Weights of a small mixture-of-experts language model, trained from scratch on English Wikipedia.
Size: 9 layers, width 160, vocabulary 10298, 36M parameters.
Experts: 128 experts in each of 8 layers, 64 SwiGLU neurons an expert, 4 picks a token, a softmax router, 64 empty slots to pick.
Training: a variant of SOAP for the experts, 464M tokens, 7085 steps.
Below are experts of layer 3 (counted from 0) of a mixture-of-experts language model. Rows are named router (the router's row for the expert), gate (a neuron's input weights, with its number), up (a neuron's input weights, with its number), down (a neuron's output weights, with its number) and show model dimensions 0-159. Each number is 128 + 24 x the weight over its row's rms, rounded and kept within 0 to 255.
Before each expert's rows: a language model's description of what the expert responds to. This comes from a sample of Wikipedia text that the model never trained on.

# expert 5
It responds to: Indefinite articles, adjective pieces. Mostly the article a or an before a noun phrase, plus adjective-ending pieces like al, ual, able (chemical, royal, digital, et al).
router [103 105  97 128  88 108 144 119 118 127  95 119 108  86 142 120 126 101 140 115 131 118  73 135 127 101  74 118 147  92  97 147  94 158 121 116 158 198 115 141  97 119  86 151 132 143 129 128 110 137 133 142 132 168 178 128 146  93 175 122 137  98 117 113 155 148  83 141 193 170 175 104 133 151 154 162 144 133  92 137  93 125  72 133  96 135 144  71 112 101 147 125 143 125 123 127 146 120 136 146 108 130 161  97 133 144 119 148 132 129 136 146 175 149 138 106 115 168 138 123 141 157 126 108 109 103 128 150 128 118 126 104 149 171 157  94 102 141 138 113 134 124  92 132 121 161 116 146 109 143 135 113 164 124 142 111 124 119 127 116]
gate0 [168  95 113 127 111 102 160 118 126  96 186 132 135 140 134  62 156 136  92 127 182 157 116 116 120 157 100 159 119 108 105 143 115 110 115 132 168 145  81 146 133 127 145 109 121 133 123 146 117 125 130 114  86 123 115 143 109 111 117 125 150 103 150 120 114 133 125 136 116 170 103 142 155 125  98 119 108 154 128 116 174 145 102 103 124 124 157 125 122 115 159 150  94 158 190 146 107 127 114 111 134 175 130 149  85  88 143 101 157 121 151 167 134 189 141 164 115 109 106 106 110 107 139 115 165 134 131 138  97 140 109 144 117 112 169 106 172 122 127 129 112 150 152 142  96 110 165  85 131 149 134 118 111 126 160 140 127 103  72 131]
up0 [159 122 168 126 162 112 124 137 124 136 181 115 117 123 159  99 153 139 106 110 168 114 120 128 114 102  92 161  94 131 117 112 120 108 120 105 126 143 131 149 116 133 128 118 144 169 112 130  95 153 104 151  91 109 118 125 120 134 108  94 124 116 160 138 105 176 119 125 117 152 109 107 148 154 117 119  87 150  90 129 145 160 121 112 117 124 147 113  88 111 142 135 119 130 167 167 126 154 122 132 158 146 165 135  95 117 125  84 117  89 168 149 143 170 137 181 128 159 108  99  99 106 124 111 170 172 108 141 108 176 115 158 102  94 132 135 153 125 119 197  78 153 154 106 150 143 145 108 135 170 168 162 121 132 120 137 148 116 114 156]
down0 [113 142  98 120 161 118 110 140 126 148 136 144 151 102 118 104 163 119 111 145 167  78 134  91 120 122  72  93 120 150 119 142 151 116 126 130 155 117 119 144 115 117  94 123  94 102  92 127 146 125 101 122 131 147 172 143 108 133 166  98 115 145 110 138  80 121 142 156 156 101 178  85 110 131 183 116 133 133 124 112 126 129 157 134 112 106  92 123 136 130 153 162 140 114 118 138 140 175 162 119 101 160 104 116 143 118 115 146 171  98  98 175 126 100 116 102 137 153 127 157 112 129 155  93  97 103 136 145 115 150 162 162 139 103 145 137 137 120 153 119 120 123  89 157 134 132 140 128 100 140 128 125  73 115 134 156  81 117  71 189]

# expert 35
It responds to: Common noun endings. Final pieces completing concrete nouns before of, and, in, such as limestone, noodle, knee, fish, brick, engine, metal.
router [122  84 155 137  91  85 145 110 164 162  86 123 136 125 119 109 140 134  82  84  97  84 100 145 149 131 108 152 123 115 125 121 115 155 130 162 134 179 116 161 136 107 107 118 127 113 136 120 129 137 127 129  79 109 157 113 151 126 108 128 133 112 159 164 132  98 114 136 145 172 148 124 149 173 113 112 114 116 125 124 124 147 122 102  98 144 166 129 168 125 145 120 198 127 129  98 141 139 152 136 111 111 144  72 143 183 163 131 102 121 138 159 136  97 142 157 137 164 144 128 120 122 156 116 156 102 161 119 103 133 127 149 130 116 111  94 100 149 131 138 151 142 132 154  96 164 142 179 176 125 111 130 161 111 155 127 120 127 114  65]
gate1 [115 175 116 136 146  63 127 111 123 137 118  81 104 132 112  79 133 166 152 126 170 139 115 152 125 130 118 157 108 107 120 137 142 155 155 142 178  89 144 119 138 153 122 176 132 131 116 113 105 167 103 160 114 128 119  96  93 122 101 152 120 142 125 138  92 114 101 130 130 169 115 139 108 126 100  86 134 143 141 113  84  90 147  90 157 149 135 121 110 159  91 195 139 186 143 118  88 106 127 102 126  98  78 134 157 128 155 141 124 145  93 123 143 148 124 149 123 139 124 152 140 131 140 144 123 150 153 138  89 123 134  77 140 137 108 150 124 126 126 133  98 112 170 159 127 115 102 153 123 121 118 140  88  96 145 113 158 136 154 153]
up1 [150 176 118 152 105 128 129 147 146 137 144 136 105 113 127 134 115 133 122 163 103 128 158 106 141 121 154 124 175 113 139 131 145 149 121 121 112 137 133  72  53 137 122 122 133  93 167 144  95 161 136  70 117 128 122 153 169 161 122  79 119 152 157 119 101 121 121 143 104 141  84 154 109 142 131 166 162 104 163 125 133 133 149 145 132 155 142 166 102  81 106 154 106 109 136 131 156 155 136 161 135 105 136 118 140 167 165 163 160 124 173 145 158  65 120 152 136 130 113 133  95 146 151 119 106 102 161 133 163 134 138 151  77 134 146 117 107 169 155 146 142 138 125 147 132 146 127 123 118  95 118 128 149  94 110 131  93 133 149 112]
down1 [131 103 166 107 110 169 131 139 124 124 113 116 104 172 147 117 108 138 134 162 130 105  97 127 145  85 142 151  85  90 170 110 175 156  78  81 147 145 123 148 134 118  97 118 140 103 156 120 136 123 107 139 124 145  96 130 169  95 145 128 138 140 137 103 149 110  77 142 100 124 114 140 123 131 145 134 121 119 158 158 147 159 126 146 146 113 108 114 131 137 106 143 127 122 140 142 153 110 132 135 128 134  97 170 114 133  96 114 123 127 149 155 144  98 136 161 171 152 161 157  80 124  77 110  81 123 134  84 123 128 118 102 144 144 122  96 141 147 117 164 103 136  76 146  93 169 138 108 117  80 115 140 126  64 121 120  78 119 118 104]

# expert 9
It responds to: Opening brackets, math subscripts. Opening parentheses, brackets and braces, mostly before birth dates, years or glosses, plus LaTeX subscripts and superscripts such as _{, ^{.
router [123  96 116  86 136  87 181 139 150 117 157  67 126 143 121 139 113 106 122 141  98 145 131 117 135 146 115 102 172  74 109 175 129 135 138 120 130 133  94 119 104 173 123 145 126 122  90 131 135 119 113  98 122 168 136 157 153 145  87 108 116 107 198 168 132 150 117  98 170 123 165  89 139 158 123 135 162 108 136 122 123 164 131 140 162 188  86 109  87 125 137  92 146 117 115 156 132 118 123 148 103 145 137 142  98 112 159 125 135  99 154 143 102 121 111 114  93  98 143  97 149 125 155 116 103 141 154 130 149 127 100 132 147 159 162 119  95 133 100 132 153 104 139 109  83 115 137 108 118 130 111 165 118 124 156 132 142 105 122 115]
gate1 [ 98 133 130  70 158 117 108 138 106 111 131 146 139 155 173  86 146 137 109 152 111 129 136 108 148 124 180 113 125 142 128 142 113 105 136 118 102 148 116 160 150 136 116 161 126  86 154 120 141 137 148 142 181  82 151 128 131 104  87 130  76 118 123  99 114  79 138 148 112 106 149  99 129 120 160 100 144 134 149 156  93  85 132 152 171  97  99 109 129  78 119 146 114 117 101 115 139  81 156 104 118 134 158 112 106 161 175 175 120 146 149 132 142 107 176 139 121 142 118 119  82 112  96 129 115 117 148 148 118 143 118 138 173 157 156 140 149 139 125 101 149 143 131 132  92 148 141 141 113 168 130 161 139 180 147 139 121 119 142 139]
up1 [141 113 117 208 113 123 124 148 147 109 143 153 143 113 113 139 146 108 146 137 125 152 158 105 121 120 106 128 117 109 110  75 131  97 102 146 163 145  99 101 121 127 136 106 172 145  75 108 118 136 144 138  66 127 100 136 122 100 157 134 153 133 137 112 166 140 119 115 165 117 132 151  98 133 134 116 145 117  80 118 135 109 117 151 127 172 112 120 112 136 137 114 154 118 122 136 136 162 121 157 129 170 117 152 129 133  92  73 105 139 103 101 115 141  96 120 139  94 138 144  96 197 166 142 116 103  88 109 144 155 114  72 134 142 100 126 132  73 147 137 109 114 136  89 118 126 156  97 158  90 105 128 157 122 153 118 127 140 152  93]
down1 [134 130 104 145 142 101 152 117 119 134 166 149 120 105 174 149 163 124 150 161 108 156 125 128 117 143 146 121 122 148 118  76 140 130  92 135 182 121  97 129 146 161 117 144 131 164 135 105  99 101 140 133 119 114 121 114 120 164 136 110 125 141  99  98 143 144  99 105 164  98 129 168 119  97  94  99 154  85  63 147  79 131  83 135 112 163 115 106 174 104 157 130 169 136 169  80 168 175 128 142 122 128 156 142 110 118 107 137 120 121 111  96 149 145  99 158 139 144 136 189 144 154 116 154 136 158 105 130  71 132 103 126 135 107 125 133 143 110 142 149 120 137 142 136 134 128  96 161 122  86 146 112 157 136 143 109 136 127 110 123]

# expert 6
It responds to: List separators in infoboxes. Semicolons and colons separating items in infobox fields, tables and lists, as in Party: Liberals; or Owner: Basra; also See.
router [152 132 105 111 131 112 111 126 146 124 113 135 130 129 148 100 129  98 138 145 119 146 107 179 110  87 131 147 173 100 131 153 139 122 132 142 140 114 119 148  48 168 133 111 134 144 121 132 147 115 122 118  99 132 126 142 140  93 162  71 122  79 157 121 120 114 109 154 115 129 138 131 138 154 118 149 127  86 111 164 178 110 124 168 185 141 106 103 155 117 140 140 106  95 117 107 115 108 135 149 101 129 119 112 123 129 186 158 107 117 164 168 162 122 126 195 124  92 144 122 146 117 172 144 147 133 153 123 160 146 114 134 147 152 154 146  79 113  85 160 160 132 155 106  91 143  93 106  97 122  98 113 134 132 121 123 128 127 111 105]
gate1 [144 124  83 145 132 150 185 140 138  83 125 161 145 111 119  94 114 103 133 108 109 101 136 138 116 165 133 124 173 132 119 112 131 138 123 134 129 156 122 129  90 107 113 124 173 132 138 182 125 156 131 160 136  91 130 124 124  86 128  95 139 121 141 112 148 147 152 141 154  88 115 134 105 137 119 125 121 146 115 136 109 115 135 176  93 103 184 139 134 142 122  68 156 118 152 123 130 119 126 114 156 139 150 135 173 109 109 147 134 140 129 120 151  88 133 133 141 171 106  78 138 114 127 126 197 107 145 136 180 144 113 113 181 125 147 121  97 140 137  87 111 158 136 138 133 128 135 107  94 141 131 104 102 154 153 162  73  88 167 136]
up1 [147  99 114 131 126 109 108 108 154  98 106 134 119 152 133 150 111 137 166 102 112  69 131 129 141 124 112  93 163 118 108 108 142 160 119 118 132 138 115 153 128 115 140 103 158  94 153 170 114 150 117 159 154  77  84 141  98  81 123 133 150 144  90  89 133 148 186 148 108  85 144 144 102 139 143 135 111 118 123 130 154 145 108 169 108 102 174 151 127 139 112 110 159 127 144  96 114 153 145 122 151 148 148 161 173 135 118 120 130  98 140 125 151 121 142 119 159 167 137 103 160 113 117 116 174 125 149 113 179 155 149 126 188 149 138 118  85 129 109  99 103 154 124 176 153 149 157 141  94 146 130 113 131 135 172 132 134 130 118 150]
down1 [118 142 138 159 142 132 175 131 118 163  89  90 118 135 105 143 151  89 155 122 107 156 118 134 132 121  90 122 114 139 151  85 123 135 159  96 112 150  95 129  96 173 108 140 163 172 107 155 118  84 124 129 134 103 151 147 101 119 144 149 126 121 124 163 103 121 150  95 148 114  85 141 144 163 135 176  97 130 131 116 129 121 133 154 180 138 126 100 151 151 103  98 130  68 133 153 150 121 172 167 110 123 123 128 101 116 149 145 135 123 104 147 112 132 143 101 134 117  95 118 141 143 136 168  79 153 165 112 130 146 156 111 135  98 125 162 100 111  71 131 132 103 119  97 107 138 142  93 128 137 117 110 144 157  96  80 144 120  97  91]

# expert 45
It responds to: Inner vowel word pieces. Single-vowel or short pieces in the middle of split words, such as u in sched-u-led, sol-u-tions, Aut-ob-iographical.
router [ 79  99 154 125 137 129 133 131 129 121 113  97 149 114 147 138 165  77 161 119 130  85  99 170 191 119 121 117 106 123 128 152 147 129  64 103  99 117 132 130 129 127 118 124 153 144 120 166 132 121 151 121 143 137 102 154 109 148 140 136 116 146 172 114 107 139 114 119 162 116 105 143 147 134  93 139 120 152 138 120 136  73  95 131 129 148 130 105 157 120 187 149 133  96 162 110 144 115 101 152 103 117 148  63 119 114  99 153 125  95 162 165 151 130 148 101 142 153 117 130 120 161 132 120 114 126 135  98 110 104 125 125 154 154 138 134 100 124 137  75  83  94 128 118 101 125 162 145 139 161 104 150 149  80 129  84 137 111 169 107]
gate1 [138 132 138 105 142 142 119 144 111 122 149 104 110 143 141  77 126 154 159 157 149  95  86 122 133 119 148 129 129 119 143  97 115 166 146 156 136 182 125 137  95 142 148 134 143 145 127 128 155 107 135 145 144  97 123 181 116  87 154 136 113 122  98 152 130 129 128 132 124  85  76 124 167 195 157 155 149 101 135 106 152 129 145 108 112 133 126 127 127 148 148 128 161 117 166 145 125  90 142 107 162 180  94  58 128 115 130 144 108 111 149 128  91 153 127  97 110 162 120 132 113  69  86 105  72 137 127 135 135 121 119 144 100 140 106 111 133 127 131 133  69 174 131 112 137 144 110 132 154 161 118 125 100 123 118 153 109 102 114 108]
up1 [173 126 129 146 103 125 132 145 132 124 146 106 128 109 154 126 130  90 143 127 120 109  74 115 117 146 116 157 127 106 131 149 109 123 109 111 132 182 125 118 101 109 128  80 114 121 156 174 101 141 137 148 152  70 145 130 155 138 169 129  97 131 116 141 132 143 114 163 168 125 148 105 133 109 140 139 102 178 138  72 127 131  66 126  99 172 128 117  98 101 151 160 147 173 116 134 163 123  90 125 113 134 143 101 184  88 138 137 138  70 142 132 127 147 133 143 105 139 141 154 144 106 136  91 137 158  87 143 106 115 141 123 127 152  59 164 141 125 147 160 103 142 125 135 130 114 119 114 150  99 143 113  82 156 139 129 150 117 130 143]
down1 [107 105 130  68 162 134 175 165 126 176 142 153  92 126 148  94 157  96 136 100  86 181 130 157 147 135 130 100 114 115  95  83  68  97 112 111 106 139  79  70 138 126 147 169 121 126 127 116 115 165 112  83 115 135 142 141  88 119 130  95  99 133 118 139 184 169 132 131 118 142 121  83 128 126 129 127 125 118 161 129 103 118 130 138 141 107 165 137 147 138 123 140 143 128 171 145 128  93  87 143  98 135 115 137 138 167 110 117 129 123 113 147 120 137 135 125 126  88  95 136 156 165 138 130 127 124 138 122 134  83 156 149 103 118 148 108 124  99 126 135 139  92 112 103 146 146 130 137 146 125 149 141 170 172 140 129  92 139 121 145]

# expert 55
It responds to: Surnames and endings. Surnames and surname-final pieces right after a first name or stem, such as Smith, Jones, Johnson, Fall(on), Kir(by).
router [142  95 160 187 128 109 148 139 158 111 100  95  82 120 104 134 129 167 124  96 106 129 120 135 139  94 121 125 119 119  87 100 157 101 136 145 159 144 127 133 124 151 136 110 131 178 108 101 139 112 145 194  95  92 125 139 156 129 105 107 107 129 116 175 117 128 170 171 127 133 118 137 150 136 122 117 145 165 106 105 108 167 105  87 111 109 141 133 111 148 120 113 149  99 130 139 128  83 145 119 109 144 177 148  88 166 142 138 100 124 110 104 115 128 171 142 129 157 112 107  91 144 148 105 140 132 128 163 173 175 134 146 135 126 125 137 109 132 120 149 161 125 139 140 100 181  93 155 162 155 145 143 166 101 156 117 133 152 101 124]
gate0 [108 129 118  84 177 127 119 117 145 135 123 142 139 139 153 121 108 141 138 175 142 126 122 109 162 143 140 157 122 134 151 137 163 128 134 111 168 145 160  98 129 134 106  53  89 126 139 111 198 113 116  84 104 161 132 102  89 154 143 135 118 103  95  83 120 103 147 123 155 141 125 123 134 107 120 144 148 105 203  65 122 125 110 106 103 112 119 144  97 155 134 146 126 103 130 156 153 102 143 107 152 121 111 136 130 125 112 138 143 127 107 122 164 137 175 150  74 133 138 159 107 118 101 146 128 144 115 114 169 132 142  84 128 110 159 162 122 129 144 129 149 130 112 111 120 167 152 118 118 136 141 150 159 142 151 131  79  90 119 145]
up0 [132 114 140 161  86 102 155 114 116 124 126 109  84 111 114 122 164 139 107 119 133 134 145 141 113 120 124 129 125 166 126 129 136 136 119 145 124 144  92 148  82 113 145 175 143 153  87 125  61 150 159 161 179 116 132 149 142 110 154 149 114 148 154 157 135 155 148 129 161 134 165 135 120 122 120 103 141 122 107 182 150 139 156 157 172 138 131 106 141 123 133 155  94 167 151 102 137 133 123 133 116 127 143 111 161 104 180  99 100 150 135 118  74 144  79 105 145 161 170 119 147 131 157 119 121 130  88 148 119 100 128 145 172 125 126  92 156 133 135 138 125 158 140 153 120  86 111 127 146 136 143  63 121 108 144  77 157 148 140 115]
down0 [ 79  83 145 116  76  96 112 112 164 141 141 147 145 140 123 121 114 115 136 156 122 145 119 124 131 156 117  78 131 146  92  96 101 114 128 138 141  97 122 125 175 146 122 123 122  88 105 131 150 194 133 129 142 180 133 142 121 111 129 181 127 121 138 111 159 165 125 132 175 141 147 110  96 163  92 102 167 113 154 149 139  95 145  98  84 125 137 116 151 123 122  98 128 121 104  99 113 119 168 162 159 133 130 132 108 132 119 119 151 111 167 167 117  92 135 130 142 109 145 112 104 135 104 154  97  81 164 111 137  95 135  95 125 156 113 137 133 102 132 122  89 118  95 142 182 127 151 135 120 128 123 136 127 126  66 162  99 115 125 128]

# expert 11
It responds to: Digits in numbers. Single digits and digit groups inside longer numbers, especially coordinates, decimals, table values, incomes and ID codes, e.g. 5 in 82.9455.
router [102 196 119 135 107 130 127 167 124 102 134  99 123 104 154 116 163 130  93 143 121 109 139 104 163 134 150 154 134 105 141 106 168 127 142  78 137 121 110 110 115 165 143 117 107 107 110 134 112 117 110 155 111 132 141 138 157 125 118 187 137 154 174  78 117 150 145 101 162 128 127 124 137 145 138 102 119 169 129 170 113 133 138  67 127 178 150 131 137 109 116 160 138 122 153 110 128  84 124 133 101 149 134 118 103 120 118 117  93 132 111 177 110 104 140 143 104 113  98 169 136 124 149 162 156 168 138  82 162 127 128 136 156 123 134 153 137 109 119 160 162 131 135  86 131  86  79 125 132 118 110 118 111 120 148 126  88 122 166  83]
gate0 [146  81 117 134 122 112 132 115 124 130 166 119 118 127 106 162  87 171 129  78 144 121 134 167 110 107  77  80 142 110 131 139 125 149 102 154 135 121 117 171  88 119 136 107 107 120 124 106 137 155 155 143 163 145 108 124 108 125  97 129 107  99 129 153 129 134 133 119 147 135 149 102 161 166 123  93 141 123 139 123 149 143 132 141 137 139 124 105 126 192 144 114  76 158 118 147  79 121  94 119 104 130 108 190  67 137 145 180  89 132 116 114 162 128  96 123 126  82 115 123 160 124 129 138 132 157 146  95 112 144 178  71 110 125  94  99 131 152 147 127 111 132 126  98 163 160 118 114 112 153 114 129 133 128 129 104 115 153 145 110]
up0 [ 96  90 112 158  85  98 109  98 169 105 152 113 139 149 112 123  96 173  92 118 128 115  99 172 160 123  87 110 168 108 122 154 126 156 132 123 157 156 137 156  91 111 130  95 123 168 103 125 129 119 133 104 177 156  93 130  99 120 100 109 119 111  70 169 159 133 119 135 139 171 146 147 182 167 101  97 105 123 100 121 137 134 119 116 134 136 170 123 107 145 133 132  86 165 116 146 108 111 106 121 135 125  95 126  92 150 163 148 124 134 120 105 170 131 120 101 173 123 139 143 155 155 144 144 136 139 129 114 111 141 174  96 149 126 118 112 123 146 159 134 110 135 113  92 119 155 114 107  90 170  97 115 136 148 123 124 121 151 143 115]
down0 [127  61 112 168 133 129 100 136 173 113 127 135  85 185 115 114  89 114 173 158 127 105 139 159 145 129 112  88 143 151 111 126 134 131 125 138 132 130 133  92 110 130 130 123 135 132 125 120 142 137 110 182 158  90 127 142 146  97  94 108  92 137 130 138  83  96 142 148 125 123 152 163 135 124 133 161 145 144 140 155 145 117 123 114 114 145 139 143  97 129 132 158 154  93 113 113 140 185 130 135 159  75 163 162 127 146 160 101 134 175 125  80 143 112 102  99 165 102 106 163 119 147  89 100 143 106 144 126 142 136 130 118 129 115 130 138 115 115 133 140 140 117  98 164 100 158 136 144 149 167 153 131 140  73 123 150 139  87 107  85]

# expert 8
It responds to: Year and date parts. Century digits of years like 201, 199, 186, plus month names, commas and "age" in birth and death dates, especially biographical infoboxes.
router [ 89 126 125 119 121  82 105 122 121 124 162 169 113 135 147 155 125 129  68 155 124 130 141  91 131 148 147 131 145 119 165 123 145 161  55 128 167 146 115 122 137 123 185 109 132 149 100 161 111 139 129 117 114 114 110 109 148 130 121 140 155 115 122  90 150 186 159 106 155 112 156 111 113 108 149  84 140 122  73 145 153 163 159 138 133 159 121 100 191 129 109 141 139 100 135 103 130 103 127 102 132 141 122 155  77  88 144 100 134 127 131 113 103 165 161 162 123  90 130 131 157 168 148 118 106 133 152 136 109 134 117 146 125 157 144 101 134  80 128 105 134 103 157 109 113  96  97 153 123 110 105 160 137 138 109 130 132 100 127 116]
gate2 [123 121 111  90 161 128 164 108 169 150 157 122 122 124 124 127  84 138 163 117 127  83 159 170 155 117 114 109 130 153 146 176 173 154 113 140 127  99 150 143 165 148 114 114 102  99 109 154 151 124 114 122 191 143 113  94  86 144  93 121 108 139 177 146 136 138 127 139 113 129 135 128 152 171  97 114 182 166 142  87 141 125 121 115 102 150 143  99 141 127 151 137  57 106 137 112 108 134 148 101 138 120 122 145 153 120 131 101 159 152 117  88  79  92 153 115 119 139 107 135 137 135 121  98 121 125 154 141 118 165 122 143  84 138 145 136  93 130 103 129 110 156 118 127 130 117 115 147 125 141 148 108 153 104 119  72 131 141 166  96]
up2 [145 111 112 119 145 131 157 120 153 163 131  89 128 121 100 106  90 112 159 142 135 111 147 179 129  91  90 121 154 176 109 197 169 153  97 129 134 113 140 115 155 177 114  93  90 125 116 152 160 108 142  72 172 143  99 108  99 141 118 138 108 126 153 165 127 124 118 167 134 103 144 138 139 164 110  98 147 152 165  92 156 134  58 150 127 127 117 147 140 124 134 124 103  90 128 109  89 151 165 119 130 146 116 116 143 126 134  89 168 116 124  89 106 110 131 125 119 121 121 139 114 126 169  93 157 138 139 155 102 173 127 103 124 151 157 115 141 119 114 138 165 141 133 160 144 125 134 126 127 132 121 108 140 120 126  85 133 121 126  88]
down2 [140 132 133 125 148 117 160 127  95 140 151 127 128 115 154 109 141 134 106 117 110 122 118 128 115 165 112  92 118 111 120 151 140 150 154 149 143  97 123  94 182 164 145 140  80 127 127 117 127 139  87 135  89  92 126  87 131 126 125  79 129 133 162 130 130 176 150 114 120 141  94 100 176 110 119 155 155 117  97 107 153 123 118 162 161 133 155 141  89  96 155 116 142 149 135 132  87  94 143 148 148 116 141 131  95  90 118 156 167 115 191 125  82 137 145 135 118  60 107 117 112 133 162  85 120 116 124 166 158 140 165 114 141 162 167 118 177 114 134 138 100 108  97 127 110 117 116 138 138 127 148 122 160 119 112 119  96 140 169 115]

# expert 23
It responds to: Short name-word endings. Short word or name pieces ending a word before a following name, such as Hapoel, Al, Mark, Joe, Elvis, often in sports tables.
router [147 110 128 132 120  90 135 142 147 150  86  92  81 137 125 141 153 117  80  99 104 127 104 142 128 132  96 105 142 119 146 135 146  80 112 150 166 134 106 125  72 129 114 155 135 144  94 134 116 141 134 110  80 126  96 144 152 110 162  93 126 103 139 141  96 101 133 167 140 139 120 123  86 157 150 125 144 153 103 124 117 174 118  93  94  89 106  93 143 121 105 121 125 101 149 118 160 116 113 139 172 134 123 140 109 118 116 112 135 140 148 149 109 124 120 106  84 163 143 159 131 129 147 135 162 149 136 160 175 145 146 149 118  86 146 134 117 144 169 104 135 155 122 164 164 138  77 132 148 138 126 151 161 106 163 108  84  97  81 101]
gate4 [108 131 123 125 123  86 132 139 140 163 112 144 121 126 104 147 113 144 155 132 132 113 130 158 135 155  87 137  72 162 133 160 150 195 161 116 122 153 107  76 119 159 160 172 112 139 121 169  80 124 120 133 124 114 161 126 111  90 127 122  92 134 117 110 124 162 134 157 149 110 119 141 138 119 137 118 136 140 101 133  93 133 146 147 166 134 163 117 122 163 114 100 127 164 131 112 146 114 147 117 108 123 142 160 141 152 100 164 181 121 131 119 140 130 140 132 148 101 108 150 134 138  85 193 137 114 139 104 147 147  93 120 100 175 114 143 131 187  91 151 131 138 115 139 124 115 114 129  83 172 138 153 120 141 120 136 164  64 134 135]
up4 [110  94 109 146 160 155 145 124 120 119 153 126 123 135 129 108 133 118  88 117 146 171 136  80  97 109 134  96 194 107 134  94 111  88 110 141 131 108 145 184 163 107 112  95 125 142 141 100 158 138 136 103 111 122 114 142 153 138 145 124 159 137 143 153 143 117 140 107  76 131 158  91 111 159 114 124 118 116 159 126 166 106 158 111 112 140  68 137 140  88 116 139 150 108 130 139 130 108 118 130 128 141 103 144 123 107 129  83  75 131 136 155 134 118 102 111  94 118 123  90 102 130 146  79 138 108 124 163 130  98 109 131 112 127 160  94 119  54 156 133 124 121 129 119 133 131 156 130 154  79 123 117 108 104 128 111  87 188 139 124]
down4 [142 116 173 105 119 163 143 122 125 156 122 121 113 180 145 129 114 111 153 123  85 107 103 121 174 124  94 149  95 153 151 159 108  83  79 139 115 124 155 151 151 105 157 113 138 110 179 120  92 108 148 183 159 156 133 103 128 111 136  95 130 102 130 136 141  95 121 142 114 123  86 128 116 130 152 135 124 124 138 161 151 138 140 139 135 162 113 123 125 148 116 127 102 129 141 103  64  97 125 129 151  81 135  68 118 102 158 148  96 116 118 130 148 127 141 147  94  98 146 115  92 139 112 163 130 121 149 114 153 147  69 167 123 109 112 120 121 168 120 145 189 115 112 148 140 166 124 153 132  99 121 129 142 114 139 119 137 101 120  85]

# expert 62
It responds to: Two-digit number chunks. Two-digit number pieces within decimals, coordinates, dates and percentages, such as 11 in -11.3255, 41 in 56′41″, 57 in 57.38%.
router [ 84 178 104 159 100 126 140 147 152  97 103 118  92 123 116 115 131 124 117 140 139 131 142 132 168 108 158 138  89 119 125 137 131 143 165 116 131 130 126 106 125 135 121 130 123 146  90 141  92 135 107 118 106  84 116 110 134 128 145 174 128 138 166  82  91 161 123  77 149 171 141 123 132 125 153 122 169 184  97 184 142 136 132  95 126 129 151 100 139 147 115 128 153 128 161 122 124 107  94 145 101  98 152 145 131 133 146 144 133 107  94 145 116 122 165 156 111 119 107 150 135 181 140 143 146 138 149 103 182 110 102 108 128  81 174 146  96 117 146 112 130 120 111  75 150  94 127 153 108 123 134 164 147 154 100 124  87 118 154 100]
gate0 [ 94 138 112 111  98 159 128  64 143  74  98  96 131 177 169 122 147 105  91 100 124 148  98 103  84 111 164 137  87 149 122 129  93 151 122 122 153 173 139 164 149 100 115 135 114 154  93 116 146 135 110 137 121 101 161 157 119 109 134  92 164  96 133  75 133  98 135 123 146 141  98 141 147  99 127 114 143 108 178 111 136 124  89 140 124 109 142 164 151 114 128 114 143 127 105 150 138 155 144 168 176 128 137 129 160 155 154 155 108 103 163 108  95 146 130 108 123  86 112 131 138 119 154 130 138 187 120 115 134 129 127 129 119 119 117  93  84 115 106  88 114 146 110 122 123 160 144 161 153 116 132 126 146 128 100 117 130 112 115 148]
up0 [ 99 125 144 115 128 193 138 105 106 110 122 129 118 127 189 107 158 139 108  77 109 169 123 102 131  87 139 117  79 143 119 113 107 139 113 153 157 165 122 108 186 119  72 135 153 153  82 119  92 130 107 145 108 122 154 119 105  96 128 101 139 148 131  78 148 115 120 102 149 113 123 144 121 127 151 177 138 124 179 125 119 153 125  91 137 166 126 153 154 105 112 127 174 108 105 132  88 161 119 139 120 137 113 152 120 134 155 154 115 109 164 141 132 108 131 126  99  74 119 135 121 150 124 117 119 153 112 129  86 129 132 154 128 117 143 109 120 123 122  86 101 120 102 129  80 135 170 145 151 133 127 142 125  98 101 123 120  81 144  97]
down0 [144  91  98 152 128 110 109 132  99 138 160 138 102 126 145 129 130 152 106 121 161 125 156 137 157 123 109 178  99 157  99 148 121 157 152 125 120 131 125 120 152 110  96 146 130 138 113 130 105 150 152 128  86 165 168 146 120 112  99 121 103 200  99 104 155 114 131 115 155  85 142 134  87 161 151 133 152 119 105 100 118 144 118 126 135 134 173  98 142 122  80 147 111 134 180 119 137 122 147 152 115 111  62 107 181 131 135 127 124 155 135 115 162  72 126 119 151 120 153 156  97 121 105 115 121 127 140 118 163 106  95 125 135 127 162 142  93 118 148 148 122 135 155 171 167 156 147 129  96 128 110  81 149 156 118 155 143 164 104 122]